Experts of a small language model.
Size: 12 layers, width 384.
Experts: 64 SwiGLU neurons an expert, 8 picks a token.
Training: 376M tokens, 5735 steps.
Below are experts of layer 5 (counted from 0) of a mixture-of-experts language model. Rows are named router (the router's row for the expert), gate (a neuron's input weights, with its number), up (a neuron's input weights, with its number), down (a neuron's output weights, with its number) and show model dimensions 192-383. Each number is 200 + 20 x the weight over its row's rms, rounded and kept within 0 to 999.
Before each expert's rows: "gets" lists some tokens that make up at least twice as much of what it gets as of all text; "raises" lists some tokens whose logits its average output raises strongly, later layers aside. This comes from a sample of Wikipedia text that the model never trained on. Tokens count by the router's weight.

# expert 3
gets: ". ", "\n\n", "| ", "\n", ", ", ": "
raises: "The ", "the ", "T", "In"
router,166,206,175,184,192,187,207,207,202,193,200,232,191,191,191,200,228,187,192,179,194,201,204,215,224,197,225,208,167,212,224,199,212,185,196,188,199,199,194,235,196,187,181,182,226,188,241,171,173,192,202,198,190,208,219,160,235,202,208,224,181,216,187,214,202,176,180,184,211,212,188,203,180,190,190,201,197,209,181,211,227,201,210,219,198,214,196,225,197,156,237,213,262,180,213,195,179,198,198,175,203,180,208,184,177,200,218,196,239,208,192,168,208,188,170,216,178,182,217,192,194,185,199,207,185,221,222,189,188,222,167,189,224,230,225,222,181,240,214,231,194,180,239,201,184,175,154,179,202,197,186,207,195,169,154,170,211,188,188,213,179,175,184,212,188,199,203,193,190,174,172,235,221,203,228,210,215,166,197,191,164,190,174,185,188,183,214,243,167,176,234,160
gate0,253,235,197,163,171,163,224,196,191,216,200,241,201,215,200,184,217,182,203,240,202,183,246,231,218,184,199,215,185,182,195,223,188,198,230,203,213,179,194,192,215,190,193,205,185,174,198,178,220,175,200,191,184,186,226,198,201,219,219,184,232,176,194,215,237,221,215,200,203,197,193,232,194,158,211,215,201,208,204,221,212,204,168,188,208,192,176,218,216,158,180,179,182,199,188,210,162,198,228,217,205,206,203,222,230,212,184,191,199,191,207,193,212,187,191,174,208,191,185,197,171,186,197,190,198,225,202,187,188,207,206,199,178,225,231,200,185,214,188,194,228,190,219,208,208,194,197,190,231,195,217,223,221,205,202,240,155,209,198,183,227,209,222,198,193,203,188,198,183,235,161,199,185,182,197,208,225,199,177,170,221,167,197,220,186,227,204,207,212,191,179,223
up0,182,215,184,192,199,171,219,185,215,212,200,232,195,163,242,193,196,205,237,211,182,227,175,143,209,218,239,196,208,211,209,180,197,185,203,219,204,209,229,221,195,216,223,208,178,214,208,184,237,195,213,199,195,209,213,190,223,233,219,186,204,178,195,147,202,213,211,191,209,204,200,183,191,237,195,171,181,189,184,210,193,205,218,193,205,217,220,195,221,206,194,220,212,183,188,186,209,227,178,187,211,188,188,187,204,232,191,184,194,193,193,189,182,211,216,211,215,201,187,199,196,230,179,224,175,190,225,204,193,190,196,203,217,177,187,245,209,189,150,205,213,181,208,184,184,193,165,166,147,233,232,205,203,221,208,186,166,159,223,183,172,210,210,181,199,232,196,202,205,193,177,199,190,187,189,211,201,198,176,185,190,201,197,204,206,243,224,219,213,218,222,201
down0,177,183,204,223,197,171,214,180,186,230,221,210,187,199,220,204,174,187,201,225,200,188,179,198,205,162,195,182,206,243,203,207,155,189,213,194,200,200,226,201,176,176,213,184,180,198,170,219,211,204,209,208,212,184,198,214,201,167,171,150,187,210,248,210,206,183,219,174,196,218,209,159,221,239,163,196,209,196,199,218,194,205,231,191,193,228,155,188,186,228,171,227,202,191,172,190,212,203,202,186,171,199,170,202,215,156,215,183,209,219,191,171,211,223,195,202,177,144,196,174,160,178,174,201,225,214,177,212,229,205,197,217,197,202,205,178,198,200,200,203,242,205,191,181,193,223,202,200,218,183,204,193,180,198,164,202,193,191,177,178,214,145,187,207,229,209,200,171,172,206,223,216,193,179,218,189,216,199,225,177,211,201,191,153,213,193,200,211,201,246,225,193
gate1,194,182,214,209,165,198,201,213,196,176,212,188,178,218,186,176,214,182,183,200,208,174,180,204,157,198,177,215,217,182,197,193,207,196,200,191,195,201,199,206,198,184,202,193,174,202,223,192,227,181,232,186,244,217,192,187,202,213,219,181,202,184,190,176,223,190,186,222,166,173,180,223,238,209,215,241,220,165,168,194,166,248,182,210,202,216,235,149,214,200,194,208,238,211,186,193,167,191,195,182,215,236,146,212,211,200,203,204,169,145,196,176,182,189,181,228,199,195,193,204,184,165,198,183,194,253,175,197,207,213,189,225,182,216,183,215,196,214,191,188,228,187,173,198,187,216,236,204,207,211,184,202,208,200,236,214,216,223,196,184,194,199,216,188,214,180,195,219,201,222,182,206,198,197,210,216,213,179,206,189,220,208,219,202,199,192,201,211,218,202,208,196
up1,225,191,221,195,207,182,209,186,183,166,182,200,199,190,172,212,212,192,156,198,166,178,153,193,200,211,203,179,165,200,211,206,213,188,166,196,199,216,245,195,251,228,218,204,184,204,224,212,230,186,161,211,204,179,174,203,208,188,186,206,191,214,231,221,199,218,208,214,203,178,204,201,210,229,207,213,174,158,206,203,204,211,193,217,194,164,213,207,177,186,167,197,227,194,183,174,187,193,208,208,242,212,188,196,198,192,205,204,230,197,181,204,225,198,209,190,165,218,204,195,158,190,200,193,182,210,188,185,194,197,188,182,219,178,126,230,212,206,180,207,189,179,240,197,173,203,186,222,188,183,191,216,201,181,192,222,135,211,205,193,235,216,210,181,239,240,210,215,158,193,194,159,217,187,148,180,203,201,188,166,214,178,224,202,215,198,214,197,193,243,196,189
down1,172,209,206,185,219,189,211,138,211,233,210,184,219,220,190,202,233,191,215,199,185,217,218,176,185,210,211,176,231,183,200,219,207,216,208,155,210,261,206,214,211,207,201,217,206,190,197,217,214,214,183,199,158,223,181,162,204,187,209,183,203,239,223,218,188,222,223,186,198,175,226,214,209,181,209,198,180,234,210,184,193,194,206,190,199,201,178,201,205,201,201,189,224,185,228,186,199,183,196,183,166,210,251,189,175,212,232,223,206,196,229,187,215,218,200,215,183,222,180,183,187,225,166,200,244,184,198,198,183,226,191,219,219,237,215,192,188,184,207,210,176,179,164,233,175,255,212,204,174,162,211,185,207,180,213,191,219,208,209,233,205,201,222,222,232,175,174,234,213,222,194,194,197,220,232,221,170,215,187,232,181,215,181,194,178,225,206,186,172,230,208,159
gate2,214,219,222,204,204,197,219,229,247,219,165,187,195,219,187,221,202,198,188,176,217,209,185,235,213,204,198,206,174,171,207,205,184,201,209,209,198,219,210,213,192,190,199,195,226,198,206,195,182,212,177,151,201,221,197,223,211,199,210,220,185,193,183,206,195,190,232,180,214,231,159,185,198,218,179,191,202,185,211,206,241,197,211,221,155,223,210,179,162,201,199,221,217,174,203,241,182,203,224,250,198,193,213,235,174,201,182,209,206,179,176,181,216,220,168,214,218,169,197,184,206,183,189,209,185,224,249,187,221,209,196,219,153,223,204,198,202,221,213,195,207,167,241,221,219,171,201,185,207,187,237,219,175,215,193,198,189,198,206,191,203,168,154,163,191,239,230,204,218,212,199,209,149,171,186,218,198,196,201,186,244,220,189,201,181,175,209,214,161,221,177,218
up2,217,187,193,187,199,199,186,158,220,197,205,196,204,213,196,215,200,219,210,180,213,224,206,212,158,188,202,225,179,210,215,193,208,210,216,185,237,205,169,181,187,218,187,172,192,218,227,238,217,227,193,212,207,230,212,194,219,205,193,214,201,192,187,205,159,193,194,196,224,220,195,221,204,206,207,199,183,169,170,194,213,217,216,217,253,203,199,186,204,192,203,184,200,215,229,231,200,179,203,234,160,242,219,197,178,247,179,205,217,205,182,195,171,230,188,176,205,203,193,205,216,187,212,154,176,201,208,267,201,201,216,201,199,166,175,205,176,201,193,206,187,206,235,199,191,192,200,216,244,218,184,229,167,186,183,178,175,196,194,232,209,193,175,208,187,184,176,202,197,207,194,188,183,212,199,225,199,214,191,161,192,193,207,229,190,163,235,210,184,158,203,217
down2,181,200,189,223,206,216,221,206,194,216,199,184,218,196,183,180,220,204,189,186,163,179,181,217,210,234,216,168,173,217,213,194,185,226,177,210,173,195,180,221,211,198,205,183,192,199,223,191,197,234,187,187,192,208,222,205,198,169,202,181,195,207,209,166,171,174,196,216,168,202,239,203,181,201,194,207,161,209,235,184,227,168,233,228,215,201,223,186,184,200,199,189,214,215,206,224,214,195,172,201,208,185,207,200,202,185,224,196,179,196,192,200,179,158,170,209,184,209,218,199,201,149,203,179,190,220,204,207,205,216,169,188,175,239,202,182,184,205,176,225,194,175,201,188,172,221,205,188,202,204,184,210,190,233,190,217,208,173,180,203,186,186,192,190,177,189,223,180,214,199,191,204,187,259,236,190,197,197,195,207,181,198,239,197,223,206,209,174,206,210,219,192

# expert 25
gets: "- ", "2", "3", "0", "1", "-"
raises: ", ", "-", ". ", ".", "\n", "; "
router,161,202,193,156,182,193,182,216,187,210,205,207,159,165,187,196,201,216,172,171,165,217,234,205,192,224,219,205,197,205,201,196,214,192,211,162,160,176,184,208,198,188,153,126,197,201,226,204,192,212,210,193,205,203,231,173,214,206,208,227,176,202,252,222,194,195,189,163,208,199,205,213,167,191,187,191,197,205,181,192,188,200,197,234,181,194,218,215,221,175,200,199,203,181,201,164,182,176,190,189,213,201,199,164,197,239,219,210,203,194,177,178,190,228,172,210,176,167,224,239,175,179,172,201,190,220,188,209,201,194,192,204,171,200,211,187,206,230,215,191,206,188,196,210,211,192,172,171,210,207,216,207,197,189,175,164,214,188,210,226,199,214,211,207,208,233,206,127,169,202,185,185,204,175,229,173,201,179,179,208,212,206,200,190,226,211,239,207,208,202,217,187
gate0,177,214,214,183,202,138,193,209,186,185,174,187,178,256,216,218,208,189,185,236,211,205,208,182,216,223,189,203,230,193,180,191,207,221,234,186,205,230,199,219,187,185,176,218,194,173,185,210,170,201,204,206,208,187,204,195,198,224,202,206,171,192,237,214,159,165,232,213,174,187,208,189,200,178,204,164,190,225,220,235,191,189,197,181,189,220,217,189,182,183,176,226,176,215,234,167,187,193,211,192,171,226,231,222,212,178,224,167,198,205,210,215,227,215,197,195,217,198,225,194,150,190,171,181,187,210,215,216,213,192,158,162,176,184,252,178,216,201,197,219,187,240,193,207,174,191,198,209,184,198,204,188,228,189,203,193,188,209,196,242,223,181,205,201,209,203,179,207,188,231,192,251,181,199,214,199,200,202,220,199,222,168,226,201,218,166,194,195,207,192,182,208
up0,218,183,201,213,208,232,211,201,197,219,214,160,171,192,204,176,212,190,191,174,144,225,175,194,205,170,167,178,198,183,232,212,176,167,191,190,200,155,203,176,229,175,190,202,201,203,197,181,229,177,206,214,181,194,195,167,246,200,200,211,186,237,179,174,195,220,189,192,221,155,186,201,176,174,203,199,200,200,209,223,192,203,201,198,206,236,171,215,216,200,196,197,194,236,224,200,183,233,193,154,242,178,214,203,178,208,198,194,185,197,189,188,159,212,170,213,211,236,211,217,224,214,185,209,213,212,166,224,169,226,207,185,184,223,201,240,227,193,194,201,199,188,210,188,251,165,207,182,200,203,198,202,193,192,230,177,185,164,183,178,213,192,217,202,214,206,197,228,219,202,230,183,197,190,221,207,178,146,230,215,171,192,214,196,172,178,207,180,196,208,237,180
down0,190,183,187,199,189,222,188,205,210,218,198,204,202,192,198,210,197,194,194,163,184,202,212,221,203,217,213,187,184,230,219,200,207,208,215,192,230,221,200,219,183,186,184,178,186,174,221,231,211,193,191,226,199,188,183,204,195,173,197,248,204,216,183,210,202,163,155,233,205,197,197,213,214,240,224,192,195,241,213,238,204,184,206,189,205,208,194,237,164,206,212,224,214,217,215,202,177,193,191,182,204,227,223,207,175,196,185,189,209,189,221,209,217,201,157,192,188,231,222,202,169,208,207,191,221,189,209,218,191,242,199,219,261,190,209,190,206,220,192,186,227,171,206,182,208,168,236,202,176,197,234,184,175,195,212,178,206,216,180,156,179,185,222,216,191,202,184,208,199,173,218,212,220,200,187,191,167,186,183,170,226,203,202,193,220,211,202,178,206,224,200,224
gate1,192,197,176,177,221,176,200,229,213,220,190,159,184,192,205,187,206,208,150,192,212,175,171,194,219,257,233,227,170,197,194,204,195,205,189,209,228,224,203,204,190,220,218,192,185,189,178,227,209,209,198,193,211,185,189,197,204,208,202,186,154,213,189,237,170,209,205,182,194,204,193,212,241,206,162,158,157,193,202,198,243,200,219,219,186,214,195,228,216,176,181,196,182,199,207,209,243,252,181,191,209,208,211,189,167,197,216,222,225,208,222,201,209,214,191,246,209,233,199,195,219,172,203,193,196,178,198,201,216,186,208,200,200,207,202,196,234,187,218,195,224,172,200,218,166,199,174,251,184,221,242,213,182,231,229,234,179,194,213,196,171,156,192,208,213,186,239,197,228,190,188,234,202,222,213,201,196,210,189,187,229,217,167,189,199,212,211,161,173,169,214,162
up1,244,205,181,210,214,203,206,197,203,189,192,182,219,197,211,214,208,202,205,175,178,178,220,210,192,216,200,198,221,155,195,217,195,186,232,192,150,191,221,206,150,181,192,200,210,176,209,192,186,179,178,231,219,173,167,191,206,195,196,166,211,213,180,202,230,204,186,200,191,204,165,174,184,169,210,219,189,193,196,231,203,226,193,180,191,191,200,202,198,200,201,208,196,186,208,190,190,217,202,159,184,185,225,177,190,170,184,205,236,205,192,205,203,232,196,216,204,161,214,166,189,210,196,215,168,226,188,199,194,201,178,200,202,210,197,204,188,219,201,194,244,187,231,199,211,185,176,203,198,178,207,191,198,184,243,208,193,237,204,235,203,223,201,207,185,203,187,188,218,177,182,218,211,166,200,221,205,193,210,181,213,223,213,198,203,180,217,198,193,225,179,209
down1,213,168,221,181,216,204,174,208,169,214,177,172,207,232,193,199,214,203,208,197,209,227,210,190,204,194,194,188,214,197,180,229,188,176,215,197,182,186,171,229,211,212,244,256,220,180,227,214,141,196,226,194,200,206,189,214,217,213,215,171,199,177,159,213,232,202,190,221,180,187,187,188,216,197,209,179,208,181,206,165,180,259,161,178,175,190,175,205,202,198,202,211,207,194,222,203,209,207,184,190,221,209,208,241,199,207,184,190,194,189,183,165,195,210,225,200,168,202,165,180,190,199,216,205,174,204,221,204,213,202,198,192,195,233,200,198,213,197,208,219,186,199,189,232,220,198,192,174,200,189,224,207,185,196,193,179,212,177,201,194,222,190,192,207,199,201,196,225,182,233,185,203,178,140,221,191,215,201,208,182,206,199,195,197,204,215,206,211,188,203,196,190
gate2,202,223,194,212,226,205,182,227,209,208,183,163,174,203,172,241,204,208,227,204,200,204,166,216,178,200,211,175,189,195,208,230,251,211,207,199,193,212,205,224,176,199,199,204,201,166,174,194,216,213,191,176,188,229,196,200,190,210,195,197,178,200,173,185,179,210,225,236,181,202,188,214,207,208,213,210,198,225,185,157,242,252,182,201,204,209,192,174,199,185,221,212,208,151,207,162,178,189,219,186,180,209,222,189,200,186,216,166,195,198,222,203,195,195,196,222,165,184,189,204,220,208,224,187,223,174,202,214,165,188,174,215,231,237,217,219,213,214,232,207,208,222,259,180,182,195,218,178,232,254,179,194,170,174,212,186,186,194,191,196,219,175,208,182,204,204,198,206,198,185,204,234,190,199,186,207,203,238,225,205,184,213,180,188,210,219,174,210,190,218,208,188
up2,217,237,209,208,196,184,235,187,220,211,202,197,217,161,181,193,206,216,189,189,159,184,220,207,227,241,185,189,232,175,231,219,218,237,225,225,201,188,183,191,191,221,196,190,226,215,191,187,236,222,170,201,220,218,223,189,213,196,183,218,202,223,223,176,167,232,182,190,211,197,183,189,196,224,201,169,202,191,214,232,190,237,203,178,207,200,202,212,204,159,239,201,217,227,191,188,238,181,211,220,157,181,226,212,204,240,220,218,221,181,198,210,199,197,213,198,198,210,206,180,178,252,173,219,236,166,210,184,217,203,179,180,161,231,161,159,207,169,215,206,205,191,195,190,196,197,238,210,203,185,179,184,200,196,195,189,203,208,203,203,202,220,215,224,196,217,188,199,186,196,199,187,222,217,181,216,227,214,226,234,209,231,196,208,219,214,187,231,172,191,223,191
down2,210,191,171,229,177,190,202,222,205,195,197,204,205,204,219,181,225,206,177,167,226,187,198,175,216,192,234,212,184,164,197,199,219,236,218,195,211,189,214,169,211,203,211,201,212,194,224,151,178,189,228,201,216,185,188,179,238,204,223,223,200,196,223,187,208,231,178,197,229,184,170,230,198,193,188,206,205,192,207,267,221,209,168,215,235,207,174,221,209,193,193,239,219,198,221,207,225,213,197,175,195,214,202,197,153,208,197,201,201,176,205,237,205,196,215,198,171,181,194,193,190,183,189,214,187,204,252,197,216,188,236,235,183,233,193,205,233,239,203,191,232,185,201,194,207,223,224,211,173,201,224,186,216,186,191,203,192,206,194,206,164,222,184,189,222,202,211,186,196,212,202,197,209,160,201,251,190,159,182,212,219,191,179,173,195,236,177,241,220,215,221,184

# expert 18
gets: "|", "\n", "- ", ":", " ", ")"
raises: "h", "-", "."
router,174,195,182,211,200,176,151,228,195,239,185,210,169,175,211,164,213,210,192,162,181,180,188,198,199,240,195,240,201,200,191,201,206,202,225,179,178,184,192,199,200,166,155,119,227,195,206,192,158,185,221,206,185,193,200,173,221,181,217,192,173,204,214,221,204,199,193,164,209,191,164,194,183,171,181,164,231,217,189,198,210,210,223,228,176,197,201,232,197,200,193,208,192,200,245,194,185,169,208,200,194,178,209,197,173,237,189,222,220,205,216,213,231,206,195,207,170,198,212,221,197,189,199,215,195,189,229,229,235,193,196,209,221,205,216,223,181,215,237,221,207,173,209,190,220,195,210,160,216,193,195,196,179,210,179,171,199,196,213,205,211,213,179,214,204,213,199,151,206,198,207,222,212,182,223,190,194,197,208,173,211,200,200,174,188,219,235,228,173,189,191,188
gate0,199,145,187,235,216,197,191,196,183,211,185,211,195,193,179,176,185,173,174,224,224,181,212,191,209,235,208,198,193,219,239,231,197,171,202,196,189,177,171,216,177,214,218,180,229,211,187,194,182,163,223,202,236,204,201,205,208,214,191,228,207,210,176,182,202,183,191,196,199,205,198,196,191,211,172,180,145,190,259,196,185,229,212,225,180,193,210,179,185,208,202,187,195,184,206,229,222,209,191,226,179,174,183,187,223,203,214,208,184,191,208,170,192,184,174,205,203,194,211,181,230,206,193,214,194,213,193,185,215,211,183,170,174,198,232,188,189,205,199,203,229,179,171,214,182,206,193,238,217,241,207,174,228,214,258,197,210,209,208,221,218,208,150,221,185,224,161,221,193,187,188,220,200,218,194,224,205,213,196,216,221,179,174,181,213,185,201,179,195,213,223,196
up0,184,153,213,211,196,223,198,211,172,207,202,224,216,215,214,217,198,187,194,214,201,171,179,198,192,211,181,246,234,205,228,189,171,192,198,180,179,211,204,211,145,223,202,214,188,209,204,234,206,212,196,166,202,223,185,226,214,179,225,181,188,210,189,195,197,227,211,190,185,201,219,208,218,210,208,199,204,236,194,199,192,187,237,198,180,197,168,212,157,233,209,192,222,236,209,211,177,227,214,212,231,204,192,199,214,184,205,200,158,200,230,168,205,230,232,207,200,189,188,184,205,192,219,179,225,197,227,197,231,220,243,224,169,197,213,213,200,196,200,172,196,179,189,169,218,212,200,187,194,177,208,226,223,187,227,205,166,197,244,197,241,203,195,200,218,222,212,187,220,153,181,203,210,186,216,169,230,194,207,186,209,181,172,191,194,211,241,187,229,228,187,203
down0,184,223,200,228,260,165,208,168,199,191,185,204,212,180,204,218,177,193,202,192,227,182,172,203,179,176,182,236,219,199,179,201,188,225,203,196,223,182,200,201,223,171,211,212,209,203,195,218,215,155,175,219,211,208,189,202,206,194,178,200,199,191,175,214,194,191,215,172,204,215,256,220,215,206,214,199,193,184,177,233,166,194,201,187,215,176,199,200,226,209,192,173,195,217,213,189,206,187,172,181,198,203,160,180,198,186,221,193,209,170,204,200,196,191,211,204,213,210,197,248,208,200,171,201,222,223,192,182,221,214,172,201,185,230,202,202,179,236,172,231,227,194,169,191,164,205,226,194,170,184,169,190,244,197,164,207,212,226,221,214,219,176,178,197,231,213,178,289,219,234,224,208,196,241,231,186,218,231,213,190,189,186,181,198,215,195,226,214,207,178,228,237
gate1,175,249,213,205,187,234,209,202,201,210,140,183,157,201,196,166,198,202,170,227,203,211,198,180,211,201,205,196,223,227,209,190,208,190,211,213,240,198,170,197,170,204,212,215,222,179,197,210,212,202,241,191,190,183,210,202,215,175,212,207,176,162,239,187,190,229,246,179,247,210,204,205,212,200,171,213,134,191,223,210,189,230,172,155,224,205,204,213,208,168,246,224,204,243,218,191,204,223,188,175,208,188,214,182,227,172,175,172,205,207,220,224,217,197,201,196,223,185,197,165,246,192,205,183,176,215,187,230,221,226,182,163,228,189,176,166,229,199,212,189,217,188,237,210,210,207,207,216,203,227,206,196,206,208,218,211,215,205,190,175,195,194,216,154,152,200,232,200,213,195,174,168,188,215,181,191,177,181,170,170,222,214,202,184,176,217,213,204,218,194,199,208
up1,171,210,214,159,204,166,193,210,218,189,191,211,231,194,220,221,206,180,171,205,220,191,216,199,252,203,154,220,184,198,192,243,207,194,191,168,218,202,193,195,187,200,204,195,157,212,225,172,210,212,193,161,214,196,243,189,191,205,202,209,204,209,240,221,189,209,199,234,199,219,200,187,213,214,201,192,195,213,181,228,203,197,259,216,206,216,183,211,179,190,193,178,227,201,194,163,246,191,212,200,204,215,224,262,201,164,209,228,207,238,207,212,193,168,190,212,209,155,206,249,207,237,199,196,200,175,200,230,246,204,215,183,183,225,195,245,191,173,170,209,217,173,211,183,209,162,221,199,217,207,187,224,182,207,200,197,180,197,199,193,205,200,218,183,203,230,206,227,234,169,188,218,204,241,195,229,212,214,210,203,208,207,188,177,198,233,167,189,190,184,221,233
down1,162,209,181,199,197,204,197,205,176,166,228,233,183,193,229,185,227,179,200,196,203,182,180,217,223,200,208,221,202,213,234,201,178,224,233,225,244,220,204,188,161,171,215,184,206,178,182,184,152,238,202,215,193,220,219,175,166,238,176,152,199,204,222,209,240,249,176,199,211,206,217,197,171,197,205,236,211,186,184,206,197,211,184,222,242,174,198,214,202,176,184,208,178,211,186,226,216,170,209,168,192,171,208,199,189,174,224,169,211,211,172,230,188,150,185,200,222,187,185,210,190,209,204,183,224,183,241,214,179,213,216,160,182,180,183,192,191,216,223,151,209,221,212,207,225,208,153,224,194,217,218,192,194,199,200,216,222,236,190,219,193,197,201,194,233,210,194,221,198,191,218,203,233,170,219,173,217,209,203,187,203,214,197,181,204,224,211,203,202,208,182,199
gate2,191,168,191,214,206,175,159,226,186,221,177,206,235,191,203,234,203,237,201,230,201,221,198,212,180,237,208,198,202,194,147,193,206,212,235,185,208,217,204,207,149,166,198,204,208,203,214,215,188,192,189,233,175,165,195,216,234,215,180,187,195,173,243,214,229,205,193,147,174,197,179,238,238,248,210,213,202,216,171,189,201,236,188,184,209,227,191,199,198,166,164,215,190,206,228,194,208,200,223,198,220,220,230,201,238,199,217,168,200,204,207,212,191,181,161,216,176,178,190,164,216,212,234,191,196,230,184,188,234,227,167,185,176,209,182,190,236,181,147,180,207,200,201,225,212,217,184,211,190,185,204,198,166,166,196,193,224,205,221,222,190,195,184,207,220,190,226,195,209,195,183,203,191,188,184,212,207,215,170,231,248,205,251,187,192,215,234,218,232,178,204,214
up2,186,199,185,198,183,211,188,184,197,173,190,223,224,179,226,204,173,185,199,173,232,178,213,189,222,190,176,229,162,194,165,186,172,234,237,145,212,248,182,163,220,183,172,205,225,224,232,200,219,207,236,225,215,200,204,208,235,183,178,202,247,199,175,226,183,208,173,202,219,187,180,222,221,227,214,157,174,200,181,203,198,214,204,218,172,189,219,198,152,182,216,221,217,199,154,213,215,209,204,162,174,199,200,191,194,212,211,181,212,201,215,189,182,212,198,219,212,191,197,188,175,223,200,235,208,231,183,222,207,200,191,211,207,195,214,175,182,216,216,189,163,223,149,219,190,190,205,210,189,223,204,184,195,203,193,205,202,209,198,186,236,199,211,222,181,235,209,178,177,247,232,248,198,204,197,215,192,217,180,205,186,178,190,204,149,201,198,198,182,184,233,197
down2,219,190,214,208,190,183,194,204,185,227,182,201,217,195,233,211,230,207,236,216,192,213,218,233,164,209,186,196,193,195,171,235,201,217,209,166,232,194,225,201,204,217,218,159,200,208,221,206,237,220,223,224,182,213,187,202,212,171,229,187,226,196,212,187,190,180,183,173,218,199,208,199,170,193,183,205,223,177,229,190,203,201,183,216,253,183,180,194,251,173,206,217,193,185,217,201,223,179,223,218,243,169,232,179,240,186,157,189,200,201,221,213,212,151,194,201,190,235,162,181,212,193,196,202,232,181,179,173,174,212,209,226,180,204,205,190,173,227,176,212,180,160,224,200,192,167,191,169,211,165,199,188,193,219,186,194,193,218,213,207,177,229,204,193,224,206,181,210,214,190,210,225,224,197,196,185,173,177,224,209,177,188,197,175,225,233,241,205,229,180,184,220